config.toml
n_layer = 8
n_experts = 64
experts_per_token = 2
activation = "swiglu"
balance_loss = 0.0189
balance_bias = false
attn_scale = 0.177
init_std_o = 0.0
lr_mult_o = 4.0
lr_mult_down = 3.0
lr_head = 0.00459
schedule = "wsd"
decay_shape = "pow"
doc_mask = false
steps = 6402
Below are experts of layer 3 (counted from 0) of a mixture-of-experts language model. Rows are named router (the router's row for the expert), gate (a neuron's input weights, with its number), up (a neuron's input weights, with its number) and show model dimensions 288-383. Each number is 50 + 12 x the weight over its row's rms, rounded and kept within 0 to 99.
After each expert's rows: "gets" lists some tokens that make up at least twice as much of what it gets as of all text. This comes from a sample of Wikipedia text that the model never trained on. Tokens count by the router's weight.

# expert 6
router:35 52 47 64 82 63 50 53 68 48 36 57 55 43 48 79 58 33 62 69 66 17 50 38 47 57 43 39 60 44 55 23 41 50 50 43 54 46 49 49 66 61 33 37 48 57 54 55 47 45 48 52 45 49 40 40 53 49 31 58 58 70 67 66 46 51 37 57 52 68 45 43 47 39 47 33 70 55 53 22 53 44 58 65 43 60 48 34 48 45 26 52 57 56 58 26
gate0:57 58 42 52 64 41 70 49 28 45 28 46 47 52 70 53 66 48 62 56 40 46 30 50 50 22 57 48 78 56 27 56 38 57 46 58 56 42 41 53 56 47 48 57 66 37 47 33 27 55 37 59 45 58 42 47 55 35 33 22 50 51 42 49 46 66 66 49 37 46 53 65 32 41 62 49 28 44 64 60 66 48 49 31 44 64 64 41 69 52 63 59 66 30 32 54
up0:34 58 37 64 56 58 40 47 51 20 26 51 31 51 19 61 32 52 39 40 62 44 56 47 50 57 41 62 32 44 64 65 60 41 70 65 43 57 56 41 48 41 42 55 65 70 57 47 45 47 45 53 31 31 47 37 50 30 46 27 51 50 49 43 56 75 40 56 49 44 18 40 70 19 22 57 52 41 57 46 66 69 53 61 57 63 32 63 55 63 39 29 42 53 63 54
gate1:65 35 27 80 64 67 51 62 57 34 43 29 69 53 65 51 53 51 65 66 48 59 41 56 50 40 50 61 46 41 63 26 45 42 58 47 68 66 47 46 51 37 50 37 63 51 23 45 59 52 61 80 57 28 32 42 56 57 39 62 46 78 68 54 26 35 42 57 51 49 48 49 20 43 49 35 44 47 35 47 61 65 35 33 45 32 70 38 27 53 54 71 55 32 58 78
up1:65 38 55 63 53 54 56 50 47 40 41 27 66 46 32 43 46 49 64 51 51 62 36 53 48 43 45 53 45 63 52 45 53 45 51 41 50 36 28 56 47 28 53 37 57 41 53 38 48 48 52 42 44 63 27 50 38 60 60 33 48 55 44 46 56 50 29 37 55 32 56 59 48 42 41 56 54 36 42 52 48 49 53 15 47 40 53 74 61 36 70 53 58 78 65 64
gate2:59 56 49 41 53 47 51 40 43 59 26 51 50 44 39 38 40 43 55 54 57 55 64 46 52 28 28 47 57 61 55 43 53 48 79 42 39 40 55 60 52 46 37 52 45 62 55 44 53 52 76 50 42 51 62 59 52 54 44 34 52 43 30 55 55 64 48 58 49 37 64 23 57 41 55 70 33 36 74 40 46 32 57 41 33 46 37 75 62 44 62 52 48 56 52 30
up2:60 73 54 46 34 38 64 54 63 57 63 58 48 57 59 48 33 59 51 36 47 31 62 67 50 58 43 58 70 26 80 50 39 64 60 37 24 83 42 56 49 50 50 58 35 72 32 50 41 50 60 33 68 41 63 56 58 56 74 36 54 71 40 55 54 45 34 42 41 27 57 60 53 30 64 53 65 37 49 52 30 63 68 55 54 67 57 68 39 60 50 47 40 37 67 49
gate3:77 40 54 41 55 45 44 46 51 48 48 44 64 49 66 38 55 43 42 54 66 25 62 38 43 68 45 41 44 60 76 60 63 58 28 48 40 48 39 46 41 64 50 46 55 48 36 55 34 54 52 49 19 40 55 61 59 35 67 46 58 68 44 42 51 59 59 54 55 62 51 61 47 64 35 68 57 50 63 32 43 50 42 34 51 31 44 49 52 35 65 59 45 50 73 65
up3:56 55 46 40 41 21 39 51 38 47 25 62 34 46 64 50 59 42 53 55 35 70 49 62 48 42 38 50 47 61 67 38 58 51 75 50 58 44 39 61 52 29 79 54 53 37 54 44 43 41 48 49 46 70 46 67 50 29 21 73 35 29 75 45 56 34 45 54 50 72 44 52 71 87 39 53 33 56 48 43 37 41 44 57 39 57 63 39 72 43 57 49 40 74 45 42
gate4:35 41 61 49 60 64 36 44 44 51 44 44 15 41 56 28 34 62 18 48 60 39 55 38 45 41 65 58 36 33 62 72 43 54 37 46 47 49 54 53 47 64 45 58 56 57 14 44 58 39 34 54 48 37 52 45 47 47 39 54 40 55 60 57 31 55 67 27 40 33 59 51 48 65 61 51 56 58 46 52 50 60 45 51 54 56 37 60 56 61 76 62 59 33 60 37
up4:75 58 48 67 61 66 41 43 34 34 46 50 53 43 53 44 64 31 60 49 48 34 99 58 65 54 38 32 66 81 36 36 44 42 50 43 59 55 57 55 54 71 46 35 40 36 56 36 44 45 52 45 67 46 46 56 48 53 35 52 52 53 53 70 40 37 35 54 49 61 43 51 56 48 72 61 68 57 44 43 35 56 55 49 32 68 67 38 49 24 33 59 58 56 41 52
gets: "ing ", "ed ", "ting ", "es ", "ating ", "ted "

# expert 63
router:29 53 37 56 56 59 50 63 58 68 40 50 69 54 53 62 27 41 73 58 47 36 41 42 58 67 54 58 56 35 63 47 58 39 70 58 63 44 37 51 47 66 28 27 64 70 43 41 68 33 58 41 52 49 51 29 44 21 35 45 62 72 54 76 48 53 43 30 58 54 51 75 47 42 56 48 62 53 44 27 64 42 17 53 50 41 74 50 49 40 56 40 33 45 58 39
gate0:21 45 41 37 40 44 30 43 51 41 36 59 51 43 40 59 38 74 68 47 49 43 62 77 60 57 62 54 42 52 49 61 50 51 69 50 52 35 41 62 54 75 61 21 30 63 57 36 63 43 25 47 48 63 80 55 53 48 28 47 51 50 59 67 40 50 43 70 28 48 32 46 49 49 46 50 57 30 75 55 39 43 54 41 43 43 48 67 32 60 45 60 33 63 63 55
up0:67 51 47 46 35 66 63 42 77 50 60 35 64 71 55 68 55 44 46 58 45 25 29 64 42 50 39 59 37 45 60 48 40 45 36 59 34 78 69 55 52 27 39 51 63 60 42 62 56 49 65 39 46 30 49 59 41 61 49 46 71 48 24 56 44 45 59 28 57 41 43 55 52 50 58 57 39 74 31 53 60 81 50 57 76 60 35 62 61 50 38 65 41 39 71 62
gate1:62 41 63 51 54 54 37 42 54 58 49 52 45 71 40 37 42 54 33 39 38 62 61 53 45 52 52 59 49 57 34 71 47 48 36 40 71 46 59 57 39 36 34 40 66 70 41 53 31 40 43 46 55 29 49 39 44 51 39 49 50 47 63 63 24 54 33 34 34 62 42 42 49 64 51 39 36 57 48 60 46 37 57 48 47 63 52 50 58 44 55 29 37 33 54 59
up1:63 39 43 42 67 51 78 49 42 29 60 42 46 44 45 66 51 63 49 55 65 43 49 60 57 56 49 22 52 67 58 38 66 58 79 57 22 45 74 46 40 53 60 50 62 53 37 57 65 51 51 69 47 49 50 61 55 54 50 42 54 60 58 61 45 64 41 52 34 56 55 30 39 52 45 59 22 60 55 33 36 68 66 54 42 54 34 58 56 76 18 35 40 57 68 44
gate2:39 44 41 50 58 62 58 42 50 35 36 50 46 44 47 46 71 74 42 75 62 40 55 56 64 70 54 71 50 44 52 42 54 51 66 67 53 45 59 50 56 45 27 45 24 51 56 58 68 58 48 39 51 64 49 39 51 52 69 56 61 65 54 78 61 46 25 37 60 40 36 61 41 48 51 57 65 63 69 56 51 18 40 58 81 55 50 48 48 39 58 49 53 31 79 62
up2:55 49 55 60 62 45 61 53 42 51 58 33 33 58 46 53 52 61 33 44 51 43 52 38 60 74 63 62 44 62 76 72 45 49 50 27 59 60 40 48 50 36 59 34 50 53 74 26 59 41 44 41 54 40 63 49 47 34 68 44 63 31 40 62 45 38 55 59 39 49 47 50 49 66 48 58 73 25 62 66 51 65 57 54 46 24 44 51 30 32 38 72 39 28 24 37
gate3:66 39 45 56 60 75 46 46 60 23 50 62 52 49 38 50 37 34 61 44 55 56 48 57 22 38 53 44 49 45 18 45 56 61 78 43 45 20 50 49 46 63 28 52 59 77 46 28 28 51 59 79 45 44 35 49 44 37 59 40 58 40 61 63 67 74 44 55 50 57 55 27 44 65 68 43 65 27 60 39 43 57 51 67 66 45 28 61 45 60 59 46 43 62 57 60
up3:44 52 50 63 71 71 29 45 22 49 54 46 70 56 36 45 46 37 42 60 43 38 35 44 34 63 52 55 58 36 48 63 64 44 59 47 51 27 45 48 46 64 44 43 36 52 51 55 25 56 47 54 34 55 68 51 54 32 58 46 34 62 53 55 75 72 51 72 71 52 40 58 44 64 43 54 70 54 32 31 43 49 57 56 43 49 47 35 63 58 54 49 19 45 64 72
gate4:41 63 59 66 64 54 44 54 34 57 34 50 74 20 33 76 41 54 44 61 54 49 69 30 54 51 53 53 55 52 45 56 64 51 69 48 65 61 61 46 53 58 38 52 39 42 72 55 69 40 57 48 46 47 48 39 52 36 50 51 53 41 52 75 42 54 45 46 67 41 75 42 48 41 45 40 52 34 56 79 64 69 49 48 29 46 35 56 55 17 53 26 58 46 55 35
up4:70 20 58 54 40 32 59 45 61 52 59 66 65 69 44 61 56 44 38 36 61 60 62 42 38 53 32 41 51 27 75 48 35 58 34 41 56 43 66 48 40 28 47 43 24 64 55 52 42 60 58 41 46 43 53 74 50 68 68 64 65 65 42 35 75 35 72 50 44 58 46 16 47 54 45 54 57 49 55 52 69 37 52 45 82 67 43 43 62 47 67 53 40 59 56 19
gets: "was ", "is ", "were ", "are ", "had ", "has "

# expert 0
router:53 37 57 57 63 52 62 40 70 56 58 57 53 62 44 55 38 58 47 50 60 48 46 59 40 41 61 57 39 46 46 53 48 55 41 59 67 71 45 50 53 56 46 41 80 27 59 47 48 54 40 52 45 51 49 54 56 50 16 34 24 53 49 36 48 37 57 46 43 52 36 64 25 38 55 45 39 23 80 50 68 45 48 50 70 50 83 61 51 35 45 54 47 39 71 25
gate3:57 48 49 56 61 59 52 50 39 78 59 44 53 45 53 37 59 44 53 54 65 64 50 35 47 59 46 79 43 38 50 58 36 55 38 75 62 79 62 54 31 53 59 54 56 26 44 52 44 56 53 42 45 24 57 58 51 46 51 90 43 66 51 57 51 61 51 47 71 55 78 43 45 30 52 50 29 41 37 39 62 47 53 46 45 43 63 34 60 59 41 62 52 64 55 36
up3:47 47 64 47 66 73 63 33 64 59 30 50 59 63 67 41 61 53 48 60 47 70 60 50 23 37 39 41 56 55 62 37 56 61 31 67 58 47 57 50 41 46 47 52 72 52 42 57 36 45 43 44 19 64 73 38 33 41 59 68 55 34 40 46 47 53 36 73 61 67 71 63 47 41 46 44 45 37 50 51 57 37 42 43 38 41 59 34 70 56 22 61 48 59 61 37
gate4:51 49 45 46 47 14 59 54 33 54 18 48 40 64 58 68 60 68 52 56 46 52 42 74 42 52 58 60 41 49 40 43 51 58 44 42 47 45 31 46 47 43 66 74 42 44 55 41 59 44 43 39 42 41 64 63 46 58 71 59 72 81 42 63 71 71 47 49 50 39 28 87 57 67 33 52 50 28 30 44 59 71 46 42 63 62 46 29 54 52 39 73 50 48 73 46
up4:61 46 50 26 68 37 55 58 48 47 32 48 41 65 40 48 59 56 65 42 62 45 54 70 43 41 39 53 36 57 45 49 42 38 47 46 46 42 63 49 50 45 62 55 45 44 59 67 50 48 49 51 72 54 44 47 41 57 73 85 48 78 63 57 77 59 33 37 44 53 46 43 58 56 58 59 46 60 51 68 55 43 60 42 25 40 54 27 43 50 39 65 56 59 71 61
gate5:53 42 38 62 41 40 65 56 69 36 50 41 62 48 52 44 58 48 51 38 42 74 55 42 44 33 38 70 35 48 56 36 34 48 54 57 45 28 44 45 65 34 76 45 48 38 44 04 55 56 54 52 39 49 56 46 61 46 26 54 39 53 53 58 54 47 76 44 59 69 67 57 20 51 65 48 53 30 43 55 37 42 51 45 47 41 57 60 44 60 47 08 60 38 40 37
up5:38 60 64 51 30 64 47 49 54 62 52 55 73 79 47 55 40 49 47 60 55 65 29 55 39 37 56 52 48 60 60 44 37 45 44 43 63 40 56 54 58 28 68 68 67 51 48 55 44 49 40 34 61 53 49 37 50 74 23 51 44 54 38 43 46 29 48 35 45 41 47 13 72 61 44 53 37 71 41 50 52 42 35 41 57 36 53 43 64 71 43 80 48 40 40 62
gate6:57 66 45 54 63 76 55 46 48 45 39 54 55 61 43 54 73 41 48 48 65 27 44 60 39 34 52 50 66 53 65 85 64 60 26 52 32 60 31 52 33 44 45 64 53 40 51 35 59 56 58 60 47 61 65 58 41 45 43 42 58 76 52 72 35 45 56 37 46 64 37 51 49 30 56 57 60 42 36 26 51 50 42 64 59 68 49 73 44 69 31 44 31 35 53 49
up6:34 41 57 48 62 41 39 59 63 75 47 40 44 52 52 67 18 65 47 59 36 60 63 39 36 74 41 33 47 56 27 35 69 36 65 59 63 45 39 50 50 37 33 29 53 70 57 58 42 55 41 50 56 49 44 47 50 49 42 48 64 28 56 41 61 79 67 45 45 18 63 61 67 66 44 24 42 80 44 82 55 43 45 48 46 40 42 33 47 28 58 80 58 54 40 71
gate7:25 58 35 52 40 61 42 53 42 36 43 48 59 28 49 51 54 41 71 47 56 33 43 24 56 58 71 44 33 60 49 60 59 44 65 21 58 49 51 63 46 47 42 58 41 57 53 55 32 68 42 47 59 31 42 51 47 38 52 38 45 34 54 31 54 64 61 50 34 54 53 51 45 48 56 43 24 49 65 62 56 39 35 59 62 65 54 41 44 61 56 41 54 49 39 75
up7:63 34 62 68 53 81 53 46 73 38 39 42 49 54 66 66 40 34 47 45 42 71 56 57 54 64 58 54 58 39 60 63 64 42 68 43 41 43 60 51 46 55 34 55 64 40 43 61 50 53 34 39 49 40 53 34 43 60 46 26 45 45 53 84 58 41 54 29 41 54 64 57 36 52 29 47 76 33 75 53 38 51 57 50 37 48 52 52 49 48 69 28 63 39 44 47
gets: "s ", "'", "his ", "The ", "their ", "the "

# expert 53
router:41 54 20 40 52 61 48 57 62 57 38 52 56 44 45 66 33 34 69 69 57 17 70 53 60 58 67 48 48 32 36 30 51 46 60 46 34 69 68 48 43 64 54 44 53 54 48 37 52 45 50 53 47 26 49 36 50 37 54 44 69 83 68 34 52 59 50 43 59 52 35 58 55 35 40 27 53 47 64 42 56 35 31 53 41 45 49 51 65 35 33 51 38 68 53 47
gate0:38 40 50 63 56 41 47 51 72 39 44 54 34 54 73 55 56 48 53 58 59 54 51 56 52 31 47 51 47 55 35 38 49 38 47 45 42 63 54 51 44 58 61 48 56 45 42 38 46 45 53 53 41 34 51 73 54 54 57 39 49 52 50 48 71 44 39 48 27 37 49 54 50 31 39 38 52 43 53 54 51 50 52 66 47 21 57 41 33 56 38 18 66 39 49 59
up0:60 56 52 47 60 76 37 51 62 64 54 48 48 43 55 54 65 57 64 24 29 54 66 45 37 53 42 38 78 61 38 58 37 55 52 47 64 47 58 59 60 45 41 40 42 60 29 49 60 54 64 55 52 83 44 45 49 57 40 59 56 58 46 36 30 60 28 54 59 51 51 54 49 28 51 48 57 78 42 42 35 62 50 44 53 61 56 55 80 50 51 82 57 63 45 44
gate1:41 54 54 77 47 36 61 54 35 43 44 83 38 61 49 37 46 52 41 55 61 46 55 56 23 30 70 43 47 57 51 60 47 67 50 55 52 54 63 62 51 70 54 39 52 41 53 35 42 49 48 48 32 43 48 44 55 45 52 51 50 69 63 65 37 42 66 46 54 56 43 41 48 63 49 43 54 48 59 26 54 54 50 29 35 47 73 64 48 42 51 47 61 67 60 50
up1:53 36 44 39 43 49 74 51 48 63 38 51 45 46 48 55 42 59 46 57 47 10 82 30 46 39 36 23 38 63 57 58 67 46 70 44 41 54 53 52 56 53 60 41 58 59 56 51 46 54 46 41 37 63 68 57 53 40 44 73 45 63 40 61 44 51 52 69 54 58 59 48 54 57 43 36 42 46 56 46 82 49 31 47 30 65 42 28 52 27 36 33 25 59 75 28
gate2:33 39 41 54 37 35 41 54 63 40 28 68 54 70 50 46 55 68 81 69 55 57 70 39 36 56 65 53 45 42 42 50 60 44 39 33 67 46 43 54 46 64 44 49 75 38 52 53 49 53 57 53 66 19 35 49 54 61 54 42 41 39 83 44 31 36 62 42 47 42 49 47 53 54 65 48 48 47 37 51 36 45 49 38 67 54 47 58 51 34 51 46 62 45 52 44
up2:80 49 44 51 55 30 41 46 54 47 48 33 72 39 58 70 47 53 44 47 45 31 43 67 49 45 37 25 26 42 77 42 64 48 43 55 33 47 71 40 57 43 44 37 43 63 55 53 36 45 46 54 38 49 62 57 48 42 44 63 38 54 39 37 50 51 36 44 62 47 46 67 48 39 36 39 65 57 53 70 41 41 32 50 27 57 49 74 45 58 36 63 55 41 73 56
gate3:48 59 68 37 63 32 22 61 38 57 57 57 60 20 53 70 57 25 41 42 43 53 46 52 49 29 50 69 60 43 48 57 47 39 50 41 69 62 35 55 50 61 57 38 49 46 69 42 44 55 30 55 52 68 54 64 47 46 59 27 38 64 28 46 32 36 48 41 50 38 66 37 45 56 58 40 64 27 34 48 58 55 55 49 47 51 50 78 55 38 51 40 41 52 40 70
up3:41 43 37 52 39 46 54 40 56 46 37 29 45 54 62 50 44 53 51 67 66 63 51 55 30 54 47 37 51 52 43 48 58 63 55 55 50 36 44 51 41 36 65 74 50 66 44 40 63 38 53 37 59 75 45 52 44 46 46 69 58 40 45 65 37 49 43 46 59 70 40 53 35 30 51 41 55 36 73 23 43 56 63 25 65 42 55 60 38 36 24 37 24 31 54 47
gate4:53 44 34 68 62 62 43 52 75 61 58 63 77 65 43 59 49 57 62 36 42 55 60 44 54 63 46 50 36 18 21 30 53 44 50 41 67 57 64 51 46 48 41 22 50 60 42 43 64 46 61 37 46 54 60 33 53 73 87 39 66 52 44 52 50 64 36 64 20 64 14 27 41 53 32 49 61 57 54 49 38 37 47 29 43 48 46 41 43 69 43 32 43 53 66 49
up4:50 43 57 47 44 63 57 56 48 47 42 48 37 43 40 51 36 45 57 44 49 39 34 42 46 59 59 49 43 99 57 58 45 48 35 56 46 47 40 45 43 58 55 67 53 56 63 57 36 48 45 47 66 64 31 71 54 54 33 47 33 44 53 61 31 34 53 64 65 46 68 62 74 57 53 48 51 43 36 67 58 36 41 53 31 54 34 44 45 47 77 76 69 75 35 49
gets: "ed ", "ated ", "ted ", "used ", "made ", "known "

# expert 21
router:50 22 48 59 60 51 61 45 64 55 38 55 44 64 69 60 52 54 56 67 34 32 39 35 44 36 58 44 34 34 49 56 51 36 79 52 70 68 42 49 48 46 53 35 59 56 56 58 64 38 39 47 53 51 76 50 51 60 25 32 46 43 57 53 34 40 66 46 71 57 43 65 43 54 60 53 60 37 73 36 57 38 21 45 44 58 61 51 45 37 51 49 48 39 63 52
gate2:58 42 63 45 61 49 53 44 65 59 48 65 49 50 36 75 67 63 39 47 42 35 73 67 67 51 36 49 57 53 53 59 53 55 66 48 39 58 54 50 41 48 67 59 48 39 64 45 72 41 56 44 43 62 66 50 47 43 60 55 59 70 68 53 54 64 51 56 58 61 60 43 39 38 46 55 47 60 44 49 67 49 70 51 53 48 50 43 60 38 54 24 42 36 60 39
up2:50 41 60 32 41 42 38 55 52 40 37 52 42 54 54 67 54 47 57 48 50 52 80 59 68 37 59 59 38 26 60 58 38 46 57 51 34 67 49 49 30 38 53 58 46 54 56 61 40 40 71 25 47 82 35 60 45 33 73 53 60 48 57 34 42 40 33 43 46 52 36 34 54 57 64 47 32 50 62 59 46 41 50 32 62 68 62 55 59 55 47 20 28 56 60 53
gate3:61 65 38 52 43 53 36 50 61 44 43 50 65 47 48 36 67 56 68 64 40 43 31 56 57 48 49 46 55 73 40 45 53 48 48 66 63 78 60 48 57 62 52 57 29 32 45 36 50 43 36 40 59 27 45 47 47 37 48 39 40 30 37 36 69 32 57 45 39 64 47 53 52 47 61 56 69 69 37 59 79 51 46 36 60 57 36 58 48 50 62 43 38 24 45 55
up3:44 56 43 58 42 39 42 45 36 64 55 45 65 67 61 58 74 29 58 49 49 53 49 44 33 48 52 52 39 54 60 31 34 50 51 45 66 54 55 45 69 59 47 67 15 49 30 55 25 44 49 59 56 45 54 56 48 39 36 44 48 50 46 41 57 56 44 53 40 63 44 50 40 52 48 66 55 49 56 53 67 62 58 63 43 38 52 34 60 37 32 66 40 38 58 56
gate4:38 34 32 60 51 45 31 54 50 54 46 44 58 60 51 53 24 47 42 40 56 76 56 55 40 44 59 41 57 27 44 79 50 46 41 66 42 51 77 45 50 62 22 30 72 47 48 39 62 42 53 57 42 45 45 46 51 41 25 71 67 28 72 62 35 78 48 35 62 59 45 47 45 51 43 52 57 39 47 35 48 44 48 72 51 56 49 29 65 57 88 26 34 37 39 38
up4:68 40 35 30 41 61 41 56 42 53 54 31 36 45 33 70 46 47 41 43 63 51 83 51 50 48 39 47 28 65 54 37 56 51 40 45 63 41 55 46 56 33 84 56 69 59 50 51 46 43 53 45 53 47 49 60 56 77 58 31 63 81 23 27 33 43 35 52 51 47 39 29 50 42 41 65 63 38 61 32 43 49 59 53 51 33 48 58 46 52 54 40 54 44 59 59
gate5:70 43 58 54 62 41 53 41 54 61 50 46 46 28 48 74 30 52 60 57 45 35 61 52 41 56 37 29 13 50 38 36 60 46 50 52 53 50 72 41 66 63 42 61 56 42 31 51 50 41 53 47 53 44 42 53 54 42 48 39 63 64 44 25 41 63 41 67 77 51 48 46 56 40 45 58 21 13 60 41 42 54 44 45 60 46 42 47 43 35 33 49 53 45 52 50
up5:37 64 52 28 61 64 59 51 42 50 50 33 40 53 30 44 61 67 54 50 51 53 46 46 72 58 73 57 56 52 59 48 46 54 48 62 26 51 41 55 52 41 60 49 45 57 54 71 53 36 64 11 54 45 39 41 50 51 33 47 54 72 61 59 55 42 65 36 32 47 59 38 50 41 64 49 80 75 48 51 48 79 55 69 51 24 51 55 34 77 55 51 48 50 66 53
gate6:44 55 34 45 29 59 79 56 36 58 61 40 37 34 52 44 22 60 45 51 57 66 38 47 50 47 61 53 39 59 43 86 41 45 61 32 59 46 58 49 41 60 43 45 62 72 52 50 46 67 51 86 47 36 45 46 46 32 51 47 51 61 60 59 46 56 52 64 56 27 48 51 58 67 63 36 29 64 22 43 51 48 46 62 50 44 57 69 65 33 44 16 51 55 64 54
up6:34 40 63 47 58 30 37 49 38 64 40 62 50 53 30 60 64 43 37 50 69 48 51 60 37 56 51 40 57 52 68 53 55 52 60 32 28 58 49 54 33 23 61 38 33 56 43 28 73 47 51 49 30 62 51 40 55 51 55 66 32 48 34 46 50 33 71 39 52 45 70 65 35 42 57 54 45 62 46 35 51 45 49 55 51 78 55 33 53 61 50 67 30 51 38 53
gets: "'", "-", ".", "’", "n", "0"

# expert 54
router:26 31 52 47 47 39 60 46 45 43 31 77 70 70 45 71 54 40 79 54 45 29 27 38 35 60 39 59 40 58 50 48 66 35 75 18 54 49 63 49 50 50 66 44 58 43 24 38 40 55 40 52 62 41 52 45 69 40 25 33 38 40 58 49 34 43 48 45 57 47 47 38 34 38 55 44 53 43 55 48 55 24 62 37 47 46 63 57 37 51 26 58 51 46 57 45
gate2:30 50 58 45 44 57 61 49 44 27 28 54 43 75 56 36 55 51 59 45 63 42 59 38 39 64 64 52 37 57 50 50 44 43 57 47 65 28 35 46 59 45 60 45 41 57 53 54 36 49 62 51 68 39 50 29 59 48 64 56 38 47 52 44 67 71 34 46 65 81 47 55 49 58 26 45 66 52 51 59 66 68 53 23 48 66 51 37 60 44 42 55 46 60 61 35
up2:42 46 75 37 40 42 33 53 50 39 28 50 65 59 46 47 45 55 71 48 58 76 38 42 49 60 59 48 28 51 56 34 46 47 63 49 54 52 51 44 57 61 28 33 38 51 37 56 25 44 51 41 49 45 57 00 49 26 60 65 46 51 48 43 57 65 48 46 59 76 58 33 40 69 27 35 63 53 49 58 60 57 48 36 53 72 38 41 37 45 32 52 41 71 36 49
gate3:50 55 59 78 47 49 72 50 46 55 32 39 60 38 45 32 46 50 57 59 71 46 57 58 43 55 38 61 57 25 56 40 68 45 66 46 37 34 24 55 47 34 45 57 34 43 45 64 44 59 47 44 47 52 70 50 47 39 53 70 67 37 72 59 48 51 45 39 59 55 71 59 26 50 32 37 48 40 47 43 68 53 48 47 36 56 60 53 50 38 39 22 40 44 63 44
up3:39 51 65 44 48 55 54 44 40 42 29 45 58 29 40 52 63 63 53 56 62 37 47 53 40 47 29 69 57 39 28 57 47 48 21 31 47 55 53 56 44 39 51 51 29 68 37 36 39 48 42 73 33 49 79 48 45 44 39 50 49 52 64 24 79 59 50 63 59 57 49 34 25 46 48 37 62 63 47 47 75 53 32 63 53 65 57 41 57 30 52 60 51 54 66 74
gate4:67 45 45 54 53 55 37 42 59 50 63 56 54 66 47 37 77 65 57 42 59 36 45 38 73 30 43 68 64 39 54 51 42 37 70 47 31 28 65 52 46 53 39 33 50 54 54 52 66 51 71 55 44 53 52 54 48 55 62 38 43 41 51 58 36 51 64 51 47 44 67 37 60 56 54 36 67 66 68 40 57 40 69 64 70 47 56 55 48 59 45 34 61 54 43 61
up4:53 53 76 35 51 36 38 48 44 73 59 65 63 49 37 44 53 56 57 58 45 42 45 24 42 48 55 50 39 68 71 49 77 50 51 51 66 66 59 57 72 47 58 49 36 44 41 58 60 46 53 33 39 78 31 61 51 70 41 34 51 64 41 50 17 42 60 55 50 52 48 58 69 50 56 57 69 58 65 81 48 23 48 44 60 58 42 62 55 38 39 45 45 62 57 54
gate5:30 48 58 56 23 44 47 49 72 52 68 60 73 60 63 71 46 70 58 48 36 53 73 47 49 53 62 42 63 62 72 35 51 55 69 49 72 57 47 55 40 35 39 44 37 62 51 61 42 55 43 35 55 58 76 51 55 53 35 41 58 43 34 53 28 47 43 42 55 40 35 41 83 44 65 51 68 45 63 39 44 61 26 48 62 29 41 62 58 59 59 60 57 38 66 57
up5:48 30 52 25 66 36 47 46 58 67 56 21 48 53 40 53 57 47 63 32 51 30 71 60 52 53 50 55 39 43 57 46 64 48 64 43 32 52 39 47 45 21 47 41 61 64 47 50 25 39 59 31 40 72 41 53 49 58 37 44 50 75 54 22 46 56 31 65 58 36 55 54 59 67 53 59 48 42 45 27 44 46 42 16 58 53 50 52 65 50 58 39 66 49 66 37
gate6:35 47 44 62 60 48 70 54 58 39 43 30 32 51 60 60 47 71 68 22 42 48 58 52 38 67 32 43 41 48 59 54 52 50 55 14 51 55 53 50 42 33 42 33 45 37 64 37 40 46 39 66 32 32 46 22 47 43 60 54 86 69 42 21 48 42 61 47 31 38 54 71 48 60 41 58 46 57 48 60 45 56 44 40 42 42 52 42 44 60 48 40 65 42 62 53
up6:61 41 36 37 44 58 50 42 54 38 70 55 55 55 39 50 62 47 35 44 42 39 53 40 42 40 57 50 66 33 30 49 59 55 54 78 35 49 64 59 48 63 64 69 55 75 45 70 57 54 65 38 48 63 34 65 60 62 46 48 34 51 51 80 61 54 26 36 65 43 45 59 60 32 52 56 59 37 74 41 52 26 26 48 40 66 50 56 40 45 59 57 49 58 33 43
gets: "of ", "the ", "de ", "General ", "information", "Of "